config.toml
n_layer = 9
n_experts = 8
moe_layers = [0, 1, 2, 3, 4, 5, 6, 7, 8]
routed_scale = 1.0
balance_loss = 0.0162
init_std_router = 0.0397
vocab_size = 8192
norm = "rmsnorm"
beta1 = 0.9
dataset = "wikipedia_en"
Below are experts of layer 2 (counted from 0) of a mixture-of-experts language model. Rows are named router (the router's row for the expert), up (a neuron's input weights, with its number) and show model dimensions 0-255. Each number is 128 + 24 x the weight over its row's rms, rounded and kept within 0 to 255. Numbers have three digits each.
After each expert's rows: "mostly gets" lists some tokens that are sent to it at least half of the time. This comes from a sample of Wikipedia text that the model never trained on.

# expert 3
router:102115112107090106110122137154118107135138128127134092118135123101118132135124112154131142125115145079148122111128084131149133150122117159134131125083101115166090127162110163078105127098146165130108113100128116098093104190100120118099151149167145106144184105156114140100160099092167135103137130136111168150092125099117078120100127074136180176115155143127133160184101109104123130112109141137121165147125164142090151098131126081138081135144122125155157107128125138127114137158139114110137075125105131113155150115112150100134127101125120155103136167087148114151099099130145095148149165129144146120152108160114113139107182130131147121137174141140132152171152143158104121187156153156116137105126119126099118094059133122138127113146133135140119177138113158132118142086103118
up3:157141131121146108166166152122149104125137098140143139108114091166129133151155141075125075137132132107084089169120120084100158119197161126131156156133151137137124108138122147113191171137116179106096124134101142119123139165133099106133144160146129116125135101124108147102104124111080152107120108161137099114094142130112195151110140148134160160122106113146113150164138148096167131126115146150097100090142127133157119129130165162116162138123139147143155144078113147146103115118152160178161128070111104136108093151112092107110108112115105114103095096094117138124130118100147159106105129094153169112113148115123109114155146146126115148117146150113138127148145114129156098153127161121136095135086172141126131162100139093085138115109075119116135126136074151116114139112103127
up4:146154139038110130145096093144117110125122092098112089140126125145147176123134141181064155147128137092107114111114116095134093101139115137140152129150147114132095120116140142128131092083075108102120173115152170134079144159145145125082138137148111126090135144175144132111168155135148111146126079128126128145103126135120135093120115180115092121116108120140117095153112082174111126119098119126109128126150166153119100124107151125150104181127133098141116143117155138184126141103162143124138142065134133127084111118113143145134112119126126124121135121136113133174144119135136115132122132164136103125077134135137141133143135152120142136133085069158136152087110117079157151122138119133112119147160148161103166125104151164118170107127158090120085098095130122148151124112157141
up5:136153058153114131132111131123165150158105087098145125117123102106135108152126185110135123125147119104139101128175155161114079103108108107160141106153099121130115106097117103105124124144140098110137116110151124150146167104113072139143094162089123089122125112109156119118133112164127138126136135151160125128142172135107170175139128099107108143152160153123152138100102082114124114098115178128120072137128103130146152075118131109107111113126105130179131131137126138100165146119127139119125111123122121125077096138138113144128109140137150183171089118135091141137135137136123141105117159133117085189144135073124124126135120102145140151147163081156087119140111076143115140114178122155133101134093117102119118099135136127087140136165147140144164188106120117153167158097142126
up6:149130145084100169127095174140129130117095138192139106139155128119133108125138151129108166088130160163120136129107154090123151157113142089152150141153126134149133160141119115172152131131124127089122109102127112093095124166119134123112120085157138169090152093133111150121119131146146155111161155167123118172140141087123138189119141168108131168139177112131141100123158148116115090130109129158142145132128135157149096100102109108131139141111151086129145126139122154124147110102089122092119177154126096175129125137132158144099140128070140183084124167106142134127141168116129112154127095154128120130118131115124163069172138114158148130147115116115078098149124101128156161108152160129134123155142116111071162105116072095101151119111148132151134102158122112127119089113133126
up7:100110133133128157167130138068142092155159083081126097135152130098169143115124112137108118136121120091129159130172153117125114163198128139141175095162128141142090104098162110115161093106153130108149132156158162125104111122123130115103158098123127173154113140139148152099144126161119157103137121086165120113148132110089142122127175109151128112101146117132170128107160137058086127113072072127142143135142117109128121108082132125163102099129114087134119127140111135138153132147158154152110132112077139129121126150138160128126141093138088129149156117160092153123120133118131140096130106140089122138136126135153132128186153138153123121136104068155145138148120094157101123161102140114121155114089117143103130138111092092113129108154144097103133102105137104116158128136103075
mostly gets: " was", " is", " are", " were", " who", " had"

# expert 6
router:128116158127159138131107137083121139124110156128113154167128090140113133142131131126125115126153122131183150129154170163114095122122138143138123106167103119121110151130134100101067143117124126116135080129130159145133166141081129104105146132100118182114109117108117125143109132136123156130136134075114093084111103139112136130122123155107070147097104142130150110138096120127175102159104097152185126114111094144079132150073122176107178093097103145135096136122159100122156154126119164125153122143136112082091099137130116170086177126130115156117133115060126144122151112152146105116097116141106128149094116115121124152117159090105116140102158136146094120135125133122114105108151151155090078112128103125179120147117100150085103134181124153143118119169132134115147123151130176
up3:144144151138088162152135142112109142106152159152137113108153134091137153151114103158121171175097089096120100130139145104127110162127133092099112139107133126150113173131111133164110125080114152134122129108096104148123088082141111100096115096192110175142147154166129080068118146170136154105127148124108114132146127136157101115135098117122114173109128160133149130118131126135103139106122132170139118178125106148094165133116158115123117158137112150132135169123133110119111111152118164174180124154119097119098158116114109120127130139128105120148112129172146157156150130106162122166146158070138139128139165105118108124133131082151157123121105140128180114090103123187108083130114117146117112162122152137122132098121135127133132116167148075157141138122099082119082118162157128
up4:127131076149177143097152113100134084112171138145129109124150073076089161118137122147079157154135114135166112108117133146111137096132111118129103114148157113131147193091120120134105050124111119120127122127137140118128136136108113110123130198134125114166160108125108101142100095159093088178137117128111121057190133111118134144144146145128125114124120143144171133127143061129141110099131117088163139132105128118095151111155126134164151138094129097107107115086095152150157135137104142121091137103119108149098138087128112085169100153110133105130094142112111131133124120122130131127132149118140178139134162110120147088128101122162128117122139153146102146167123125091101104169128139127171144118125136111109123154113138120088093134132139140141095143142109141154181143138100116
up5:132106128082133180117130098151150101131149152105157124106142146116132120177149096109112161162087129154122105141123101107115111123143148119118199149107114111104135124122125170100105123107080091180129139138128120132151110192141145126119138095133108115136101100129132155090148142091087138138126074117106130129115066107112127101087130199149096145106118134156129086105117107137144094155152126129175166174139152169116141139125106146148127138092112141120133085130148090136098148152119139157150109165135110192135093143136118107133147143142116119132151148104167138118090114120143175107141128119116105071102129154138153152145128134150107161130121133161128137106089152108173108121119104121096124134133122115098121103128157121097144139101138168102137142169143151165118122117137165
up6:145119145144168108074153087124148168141173152102116138157120167155135127099117095136132170147115141115130154132131125072140127156117147127151120146149109150159110197119124104093144109122120216138090138136081113105121134125082129073102160141158138118118167134111110165120074110160140134123132104121109114138109088135095103188079127147137151139164162115140089091170123126143146150127089159156143137113142134107137097099126133137099112118126160113143113139146109112129091126133147101093105160145149132129144120157146105122083141169148163122139099116128171141133118114116141126150126138088127098094112151101148106130159148114131123079099105136129080132135162123138133133104118110096102099111181136132158107081132133129117148145127126118130166115162118106144141112148155125
up7:147152138091113101146116119116159144076117124135139131095124127131141136120104119135107110164128102103099107154163113146119075129114159110091166079183122116146115166139144142088164124167094114132165147139134126151151082097121101110119124111130169111119148091094081149144140144080155146138101151122124167151119123117139129125183131066115145146099086140124118109147135109093107202106104162091088143137138106121113176139149105145148151123103104101137120122123138098122142146089166135100097151145135162118128130128111113119138132146142135115121147117102107094145087135065121135140139123153091162168094111100118094095138123156134117087113136142172115124111119133153153083113152128174118158111128135112107149123154141124152137101128164151102131107131111098162133179127154135
mostly gets: " and", "),", " =", ".", ").", " which"

# expert 2
router:116138115109123175141141100118126099133146107140141083058141108154105111110138140103125138126104115100104120112106118096130180165127167105135105137143116082072128133093111140127130092106159147122116128117123131125147112127157091122155158106099176112141115156129137098112107135112164099151104141119134146145110168117174146127131109136110125132120172119129095107135125143104101126123138137094088127082107174129158127114139126062123156136129136134135167135122111151163123107164108167110088138108109059147090116108138119069186133126057119131131143102153149092131111133123122162142153169118131117148170165128097089075163112134098155148154145108152144147119136117114100136137137127108140164126129078116128108120134148125133144114124141098141128121087120097171112180139150112
up0:080159100137141180141127101173089113141126115111145118143114145150148155139123116096114124118155124138141141111126132151051136118147129067127135136093134128121155115166175140112128117147086146119172124156164114133226112143119152147141113075068105097125126121109124146161134133098161114117146158163158124110176079123104154089146112127120148084172149130139133169166138115136141139148144115144100112148121110162145128160154118095118136173135135144102124150125160128116126149106129106157132140120142091120145134143152160098138122123171137112132113125146094148100159119125153164105088129122156154134125129125117117096113089135131113114124145147145104142099129134148166169167143122114075096142109154137164122124117107107141130171065118113140101102123136104115149166121132107
up1:107128128094141135154057115081130078106121120139160136125170170120154130173118123124103127144138093177158129167112147116141084108162136146162111134133132167137103148111152065152155138138159127103151087124132095145099103142113147153152088148110097150142114102131114145104132097110122073149137123134118158118127123144127115146135113149064122142114098102149096167105124099118133118141146119086148108160039131130073130136118139151144128137129126159102131132122140102109118154147126126125132115128099169172179149136114148117128136113126140112080147145135107138134150153137164130158133128140089123168152153138135101128111131144105177169126098088149142161114121155140109076157096150121133143095140138150173128110140088116111128106112166126141121148153113108115109167160122134
up2:113132112124164091121141184142127139115148083102150143141107106094151121072134167148122169131172121143190129126121090152069096135133116119074125133152117115122163085129134087167170124139114104090142150128099115145112099126127087150115087167142088142126146144120167156114165163117133124139161121168116081120117149111160140157134103136087131098145098118092105125112106106153136115113121169118127135145106108063162122161109110140167119127162134140145129128096143168118124159105118101138178125140146125107152095136146111104121086147123117139125144172145116091128130107151124119149111114106148130136106119119137137139161131130135152146118112130131179128125129135132173145074157127109082086145149126116075096128167152126149154116148114150137172157139095138129104151102139137
up3:095152089129140144124110120142148123170117117138148114101125161129151144112104148178151110104122191163122135141136172134129109125136109110181116127101135124158106117165116132151164121075127133148130158182120116107144161142071139179144153158123102133150111110115140131112138136160157129109132103136123121139118132116162149148135109125084130127103144119109090152119101142143175129125073127146143129165129108089144136138159139087125111128127101165136181120129089123117142138121110141201127138125152123119131112142112115146138120167157086149091112103138117123155114170088114090139123127072161134137105159085143118130069134139125151140161167157131160141122114162098092126114118149121125108117142172187149142154096118155128128106105109142081095139126066157130124130175122122
up4:084134132087125125130134142120143152140135135154144134160139136135139121071119130110122118120153119140151138107129127145150128145127097126112167134110101124147143117123138125175101115104093157137150141142133178145128102150116180091093117134087097122120132099144119134194124156123120138121154137124171161100150120087141168203136128112164108121140149140136065120096098110110125159131071129105112138127137164127116109146142105157115150054133109107094100121105159081143093110170165099102146138122115133097126145175077144140128146113117112084141131097137133095134135115136102150164109090125160133115146176083155143116149163160097080142121127133116101165127095106070101107117124162143106148128141127116165125133144108167112138152126172124147128113104172118136138132121124141
mostly gets: " S", " E", " M", " N", " D", " O"

# expert 5
router:120099101106111101130115119110136126145076123147132104174150119072169198154116120171138174109099113140139117109152137103114112100105109110139111129116146194141154140121120120119153105154098140153097132157091086110105138152167160129112150132086133102089156096126127126140127124170115137129158123099143115129153127165134111136107132145137157117174093092136132152116147140152126147112160158162113130143119136129163161131110128153167134173150119155178197086125121094123163145118155085160185095159130171156159148127121137149122113127148113107135114158155096137103151088117141136161109090110141125110095119155117159122095148145132149140140090114146167110133079145105133159143119118108144115162145150080079127148132154128154129123118143136129143159133118112103146101121106124
up0:170156165160110165117139123145154106128139112109191114132147103100087145107139172183102142124150115134096111120115151131173138142123110121123083133170133110093130127120074109163141136118119124143130122136109124096094136105105107145109123110111103133103130121102120140100120124108128080066109103141108111093118140178093106148095111170143079127071094148148129151091108127142133124103091167144106102155117133133155133125136103149135151167092137139100138099109120114124159110126170123144102092192124161121133137144089128140134136155162146161101133108108153141143131111131126131133119131117130108143173153094107143100111137126058104107111187126127125182110120147088147107101147083108144155130134096122109111097158147156159130101122115131096143119138114131113145075124142115
up1:098107159112096127122106124104066088164151105145132102071126141143122134112152103118114132109167135108123120141145140140114085152144124146082145122113091149167129131130128101139110100142150122124116122131119131118148129132133115142110112102148132117139135093112137152133134135112171114114100159181118135118109128141099167165133157151095118148059131162085133104149171157134116078133139143119117125124144149096087103140165157136147160094109179103110108107109093173166141143114132116137137112093132166124123138159112109115118104172138133136157103115134130178129103170149133153116135116134106096156115172085143132184109095132064107134161109161106106088111143131182127126124151132156085120123104147113104081127095096103099135138129108125141139131111173160083161126108146145
up2:144151128080084140123096156129130153081110098132122135127121159159160161143129162114160126121059110137157136107148125145094079095112155125135119125075118117157140130143132187119160117126108128158111133144182117104160160138100112129113108110151130122102116097094128120150093124128147124115092129100128119157119124130132139123151138139148102159182141133113071160131185124106110116124102097131114095104137113167157135110112144137117147138103143098142128091139144121112165129153125137126132112095160100188118145145111129064155164136148171111148156158109132119126133137114156176145131104102133174144104110121146114125099126139095095152128146103100099130128125149106123123140122070107120110154120121155116138096163117146135136120116082148194174100123155142157104079107092129
up3:110125146159135138099133090156149160119134100091144121111118119129147132106090128117116126107103100141176164119153122129099125143174126123091120110136123154122135153157128114133154134125193119108189115090115120106141085164110117144155147093133123140088135111153153111108120143131097138130116137113138107171129127103151134082130096129136116067111142086120146135117124123131087144125190171147154143138122116130135122147118127121141135155141165129118149121083112163066144137161119148141071136129064179148117113051160148128137152126102134132078129092132085121154091122124144131163118133138161107104110124117142085129063146108116135111113108100122124110070108139147132157107116121114143134161123100136127161112156100151160128101097130131138129159160089131121132131071139121
up4:111155101135094110156172066164107108094118129132115130113149132103137075102143130110132123151105135136110151129119145122133111129131145155121125123108102141145056129163140140123143133150149114153155075116120103133131133124160103119085142133160146078130107124168154161121134100139109137138161136123091121153088135130135088114142140080125144136113114162138121141154108195144168130066128154126109101109129120118185166142105119129124127146113129111166074110130125170135136129184163136128117120167155117166105166130128102147156113136158188144110147113131121128135175100132141137112125105124117159127115137127171096139132133055127176115154183164131118138140169126150128160119151144149131126139106111126138164099086152155172123123126141094124097159146137128119118115133131084
mostly gets: "ation", " ==", " film", "ated", " used", " name"

# expert 1
router:155148119167087163124126155152175135124149078116122130117125137116135104145117111133076108099163069159127145154146100151135137155162147095123131088141100090151142141155139142115153129156143099115138089106138097164118091091117132119120124133147163115128124139140112100147127091152132122165102136149147114154103158133134077155134111117157143090118127129160117108136110142174088103122143119111148171123118129140071112100162142100149121116139097114133121138104147168141138154093123123081119177099131143125065165161128098098124107149151148126158132106114121144082118138129122140098102110125145123085175087084171165125161129132150112118135090134103126131146163123122123080111127122111084158151122153153111125136125091149095082144120171168113141136096137121102156098140098106
up54:155121144146068137160147085159108120133164125111126099122171094110136125120171126119116129118119157098135130127129133087129160162145148127077150159150094108130131085126109139134143178113100094139144153158081067160157161162134072123160121148117149125102143155138171126128140083113104118089146150135125144158136142148140120109104118132131110140124133167159137112188087102109134164081113136154150174139149106158112141122143158116144133155125101140138164106086165058131144130146148111091171105116097110103134129160071165143142137141189119090125150158130130129149109106129135113136125121093120119107104119104141134127132096090115121159126138151129124122104124114109119116129094096147115159150134096124128144105156108190176109089121118146148143128123129127144114125153112122
up55:092085106090143130115159144181140114116163121095118136096152106115140116145121109144167143124136104176144167116135101132128145149136175167154142118112119095135093152121118161132149157132123144145162117124190131139093128132145150125121143142121104089119133093109124122134153131056110119105101143099152132109123054150119122128133125148107091130142108137148155115138126097101099083136156104161149186090139123138136117113142158088140154106123161065137138123142095157104134132115140113161138178111173136115121169153114091098143136150123104138133116135148088087104102118151124084140123147154124139118133162144140128135134130111139114115099093105152130140155131125132118150150123148145104082122095120168114115101113122141131180116105187148152125086098131084125128130087152074
up56:060126143125128113147105083137170110154146142143125119144103092143123174113096113146101110152136176159113108154137141109109110144114088166150135105146131121112139131101117131138156146114149146144155140098099140113133129130121129123114104100150117123104122130142096132158111129128139122118141122133092092097130156114144206148152166163165150110119150136084149175103136125147125145166102113143106132167151146134127131123169103108125166134109113118122170164165120090160138122146129141130157116120120137152095152201133120155056152165146102139155108148144124182122125174098124153138129131123137101119145197154094159136123103148115172117105098127149137165087162140129132121152143084176124130128122135162094131106112128143100117125148120142108134127141120086136130119187092094
up57:118136154103151208150142098132104150136130080166126136136140086131102152139134117140109137105158138103137080114117136122056115126099134178132144152133100140137131124125153139119112115130112114129160085114144128112138107153163131117108150121129120124105130142164046108151120113106163097127136123167125112108102122126145147116130118153103126098088137132086126124132148172106156090129136114112097137113072081097130157128138094103107131148111138122123128146118121142119158084082085110167118118124117143141113180170134144114178135108140152156147163095118153086135152146132151136175142118131144146101119140119101107110105085122144138101119114130125148149111095156127144119105128159155114166173105101140179131101137161132127122132122129061130126129187139109104173112151127171
up58:075157164139171158134109111133158151126093092146143083104111119154141091098125190116133110122133119074120103146129142123093087102135163094098132188116157092054122160168158149099167134146078091120108113149122122098104114112124121122124130113140141154154134083167146111114131083131113123149104140087143140113111121095130080118135125132124143099158111142164128118133132086163119138135115150145113144095155095134129102179163102147121115123095107143126133143146110145128151167117116115091175116082117121151140153121095101116073133138133117127115107139118142145130137124152103126119131136147108116135117144106091161092133102167112086099104120104113133110113141170149126088158130129118087088092169137119119173105151107103114140124120122183107126142121135103136133132152128118
mostly gets: "|", " re", " been", " —", " un", " US"

# expert 0
router:114164118144135099112127150148083181128162118150171149173124126111151150078107150123113122112128140112140113148083109100105124107130117111116133129089157146150168121102138143156185141154122126093118169159098067113100103116172135168165114126134110138103127110104136125099152154153074097118152125113103125149145113183147114124136151085171152152155091105136153147103176127126113134091138153110117127137157120113142149161142136164171071166134134155151135117132140107112133138107115099136130082117131139156148091163151144132153142116146096129143113167146127113142129129073136133194126109129154098124144127095131157136111109139122144096101131119118130118143078107112138173140134148171132076137138135127096143145155125121161118103091095131131135126076094123153108105112104110
up0:120147122155129131114140189143127151093073116163148125141125102161130152143109168171126132142172081077074115157134102145170123146112160137126132117106127150106123087138141120110096129117141125124095090154118133076156151112109158134116121114083151155123169140166113134169128182127156120097157175129134135138148139114133131134183169164132109147107130153140097143117102126177139140131146093150127094170106111142104159128100106095075157137097150112125157096148169105126108133138148127136127119143077137149127124131115145138100145144122105137140142180132145128144160119091115161133112132140116110116140150152117095103138164155106147092143088145117129111134159159130173132080126148114141083101110135096105092092149106111151117090092098120112112151120125120161129092102122148
up1:120141067123118126122126143164138129145157094102133120144117134109049137173140121121136137134119188118133142139095125114070106155169116093118191124165115122141171161158098148092162178141113130126112141155132179128135142137085082107130139157128141102136150181129117097129123096120136093142118130130098144112122155077067116139106160123093134106116126151170111102154143130102123097101143136143154126145097118135142093140140122144142127120094116144124129148141110122138054109158101156120103102119089152142107166102151143149139157117129139121192126110115123095160132141113072144114134092118138094141120112148121126138135142125138166120141150122060105154129119103127124172132100103099107100119145145142120135131121108137146096170103120114125152158129144106138119098110153147
up2:165130176128115112145120123158124151112114097143167098126137120154129120123160104112130118137157170110111097121135153109147120094099142140153090112117146145123126139131096139133138113113098127119104090094099135117136122117152117094120160145106129127069073150156123127142139089146094089122085119118148139134149143113110142108068139136164117171139111160149121124154111114119151170115150156115121073146102153083145155132101131172107075136131167145084145138133098100147121106124119134130126107135129160150138156147094129143143119106130122151095136153096112147155121112141134133112159156094142103130115100093077111065146124151090141105103172118136090113134142143156105152118117101098123119170117151107153153093089116155141164131161121100084088147146188145108065100156113129
up3:091123102158121123114089112149148143120112166120144132144113078143141129141152159122163134138140098138160115129122146139147095133098111170112156130107151116119127152152154110130171109120148100116101126129136104151097116143091147160156130142161133134110127104146094145103091104108126105132126088177114152122108122106139127109122103095128129136127109152097133094121142120165095143183113140145177134120086126162146132129155129123131130090131144112187122107125183106148112162112141157133140103151114100086139132149108099127105120122146125110117087107122140141159164169092111187107086126165090149143111123102131146103071135096080186111122113089131122083068141138126125110153112095121099164097113166113150080122108120112126176094145122097155122158137125108135113169155168131
up4:097102132155151141156131100161107170115101137134095181118081126133095150127148096119138116115156155095091089160109123152107155096114117109137185098138120129142114125123118120143073146114118174157142144123167204132106115120139133127105108164139126088124166106111155121128117118116163174119156124092169114128141078135122140131140115168134119118142060080135091126152106110086101135150119101138157150133097127142123126119134128108150162147172119124121123126163134139136180106138112163129104080154107117149117143163119147127115110123086115101129122109118082150179148110126107128124154148116133113078131163106125150168152101124156149136128132085150142162093085120117147093134131138142097131150121115109120113078085163124137174110117134119115125130153155116138122110175122120
mostly gets: " The", " it", "The", " her", " his", " this"

# expert 7
router:128135144127158118122101143140130109088109156135124166140111140153135136129168107117152102157148154174106145148122155146129101104112125153130154111135150166140100125136133136130113178115117124135124116123192175146163153104069143127131083128145118138166129140167153172141131123138124144114163094169129144116137101100108123144129144179131157129144142161147124146116130169110154135118135104166135085145157125120123133146121171148107093103067128100176121150143114150116125145136140091157134137147150162098193137133102135102109113116159129101072127129116096148089103134152121134139103128149106140155088127139153184181128179098137151095142120128107121093110139135125134132121144150108094101149133167161125098061126087090125107155124124141114145163152138153114097113150085165
up3:128119110122109094146123202128114134139135160106121109154086072158144148104124112154126141138073137092088108126103131116083117173092139099133108083131158100130113122091112111097182128149109140125094104151136118140111115163128164091085145115125117156114151142131134135125119152112112154171106134145149125160095136125114112150094104154104133135110089137160132104117147116125126162142112141132148114130105100150084155142159168103084128128102118154120127130101132105145120106140089139133104128211144140158123099095168123157139113110081124118136145152113138142123100124168160136110062152137083136173178107121128124130103127145168113095140171095133092087134114129091110099107177120155130131110122161123131102116121154140127157131153102145126168111125141135165121117129112139
up4:141113086112124170097107115137096125159140156125134156107124109132121140112115123139129127120074121124111080086123135139138086095145120127106128109167138103165096128126161135151176106150130087141123169111128116140152123082172101098130159170140140106108128143102081140108110147156146111094166126098164134148144126129122118140115094134134119124179138127131149136157131092153116137107097096137154115161128145146119075129146149113136135114123135143128107102119108138113120099160160108099118110075116114155122128144116122090105122171159104114150147094109132136114089089135202110093125132119109084121134185149144088117123121120072147145192124112141127123182105130122125148092119167120148156076148101140097116155104112120122125139131169078123089121117137128113132179140161094
up5:131141094118151138142134112138130100121120139104092153091088124118148092119091108134101153122121114111102089161104130094070110097130124163102137121089174125123097139128165101138153151126156169174112155131164144107149157139136122089129110087142179118120059117138121151163145120110153142130149149145133164118117137135154117141144118130122110164125113171102120088141147115130104148088133130101106067132170116124135121106144092128153165102108151095157104132147138147094100161127171160124109159162154094124106103099117120187100121135104124084134164126155112106188158145118104118121131142122152180122091167155111143105134140138111139134114117120136094114177127101181096158123131114146115136127123122113121138128162144125133100122150142097169084108128110127126084142113098154
up6:091139139157109124130152087088076156112114106141156118109107126154092138144117128098090134168155147113124158166103138174130118140151156165161123128094153110113136120117135110140164093098168098115137134111121149184129130120103133104109132109127157138107140151143095076082149135110132123102125090121101116095105184122146151126196127121105094143133093099145133131124189126111107095126167169154107133129146145167147080135139156114184128152116126147172162108164148150110122104161130193106150158107148136100146145119100116164147103131139132144128145124128089125135129128118140148096158161159119165117138146112126157117093126151117132131141138153167152150118129155121141181119146166143113121105132183105121101140152136118150127166147129150140146147110122168125121170101146114
up7:126164137091097126128107140125124131149122137114106131105137114149092121105120122129110110072124144127160139114079104162140111077126121113137118145142124163127118124154110148122133102117138161119091125186123124149175107111145195102121089140087117126116152113116153120147114113089132172099134161100086153118112114126135087130119140119148117099136151144117147155074125162124128161108088125138132128130069170122116142126083107144123131150144134140129099103073161149100130127151130088104093153145101105159141135108140119126136117124083135138127092125123112103127130111147130124105123159129125145130140167110117114077197139172146108126123146128164129144139130150141137136129147154114106132135166133036119111142179070110100090154116093145181115109135094179130099109147122153
mostly gets: " the", " at", " his", " its", " from", " their"

# expert 4
router:120154111143132190149143080120148178178119084122115095085125149149107095126141147110100130131144126087085141114117136094118152148146163149098120148127115106100132134114151143163089072105116106112159165151119148135146131128153117136132105080170103086166129150107141089107122130114150109118076156175142140110123154101142160139161105107124121089148152103120137088165126107141123116114118124112125113136116129120161110159133124085124126114133149149082110133140128157174116143129112134116116185126099136132111119149154113141140110180119147128148103142193141124129120159157117144093124154108138124115189169127122099118163072147120112149147113135117125129114159094127154130109158100100138158090131129141174149146143133141141154087098148120140144098120142098112138138134178079
up0:144085099120101095140135152179097116073156175158072114151064099079140107082122165098128125160144129130137150131135095134128133108111116129147134117145153131126137112092138118164122138149109106136098139157147108098090135178143139118118165172113145151144108103146094114097130170156139135138110146149120147143123138055128135118077111138167108123094166144138102150127142131098127110145155125107139109058087132109138175133109125132142118102133102137134122175123119105131108114109156135102157109119123129133183138132102119124105110125109123155161128129142113106101132163143085123140100153146131115094134113150153137145118169123127143131138139106116123119085157127094134132151101117168152116110131158100127148136133077136183159164126149163155125109150185125139121133083163131
up1:133196087106173114062095138098089112136134112126111090134156111111104120071114133120143141131147125132134105116122119107123171167117178118121085126102141089153130146126151134079137121115103138124152135137155093101101108155148156169141150119134088157127130139136113120115156108125139130155122127091115131136118112090145125124133107145158123149108148143167124129117090149127131115150150153125122112119151123099105133124130123117115151145110127159144146126107132107151094170131120092078095115058078162114144091083118137179113155109155139133179142157128102102098097157104135088134143091152136126101095164156124121109145118124130143155066164144147162119118125093111145160109086080140156167124125128159119138146131143105092128152171127125117156085149098120128142131157145117
up2:137098112156183135130127160108129128114134164140094150119137096090135162154153132143169136101117105148106113119118109108082097110117092176155134145139190125127093107176119111140122138129131132095098151128140116145114110084085141102136104149113132118144100132111098126138086135161081154123105141170136114132138195125142113112132078154137134128128093165155169152125160143146116179148157113144140100133131144139117156075125127182099127127125103132094149122142117136136131147135117095097099135116096118163174139145128142080146125164080148150117177148138104104110160110095124160078139128165138138134079146125133137119160170114122112122148103119137107183105135127129126102123131120114119082110147120099132138154101127124174138131138149159157136096100099120136104175169136138
up3:162117154120114132092119136131121158160084143125120123163101125106116148084104140152141173152110176094099097146127119140121104125151135120156118126102144131129181115120120132176087146085182154101139110134112099118125135142157153143155069129127115156155137129141102128171133124109117140142110182119140108148064142133130169134139113135116168134132125118131146139130088115119166125096125144192143160151102096121142164166125119098115153139096088160109108109133130120105155128142119123140071131122129151137128133121136135179164114094145074142130115142157128116161132136141131111107173110153145161153163143138137148133111123174130084117149103124140123142130102148104125121130153073118106112129110145121109091151117112143164156065132130152066119167091077080116121133141141121
up4:119119119144081131100135107119120139109128121106068140131093132128132112178129134128122110124130133097141122154171103126151113136104126181128126092156144149136148117115118162107143140149129104086124161126113120149122144116114122150157133151223106151131173132140113137109126079118091157141116146148142140100154065129173139125135112129100109122101103100150140117125156115132111154089150130119194104096176131137176109149106137085143118144118180093104147060144126095162133122155085092113115111127131126148119108096125155129153139092115154128119123123132114134128122109114097099142170152131139142135108147087105135103153118134131132138117122114158105037087133118107135162117134106114105129104117156125133131131150143106139097117105170143127173161093107177115124100162149124
mostly gets: " an", " |", " Sa", " O", " Ka", " Pa"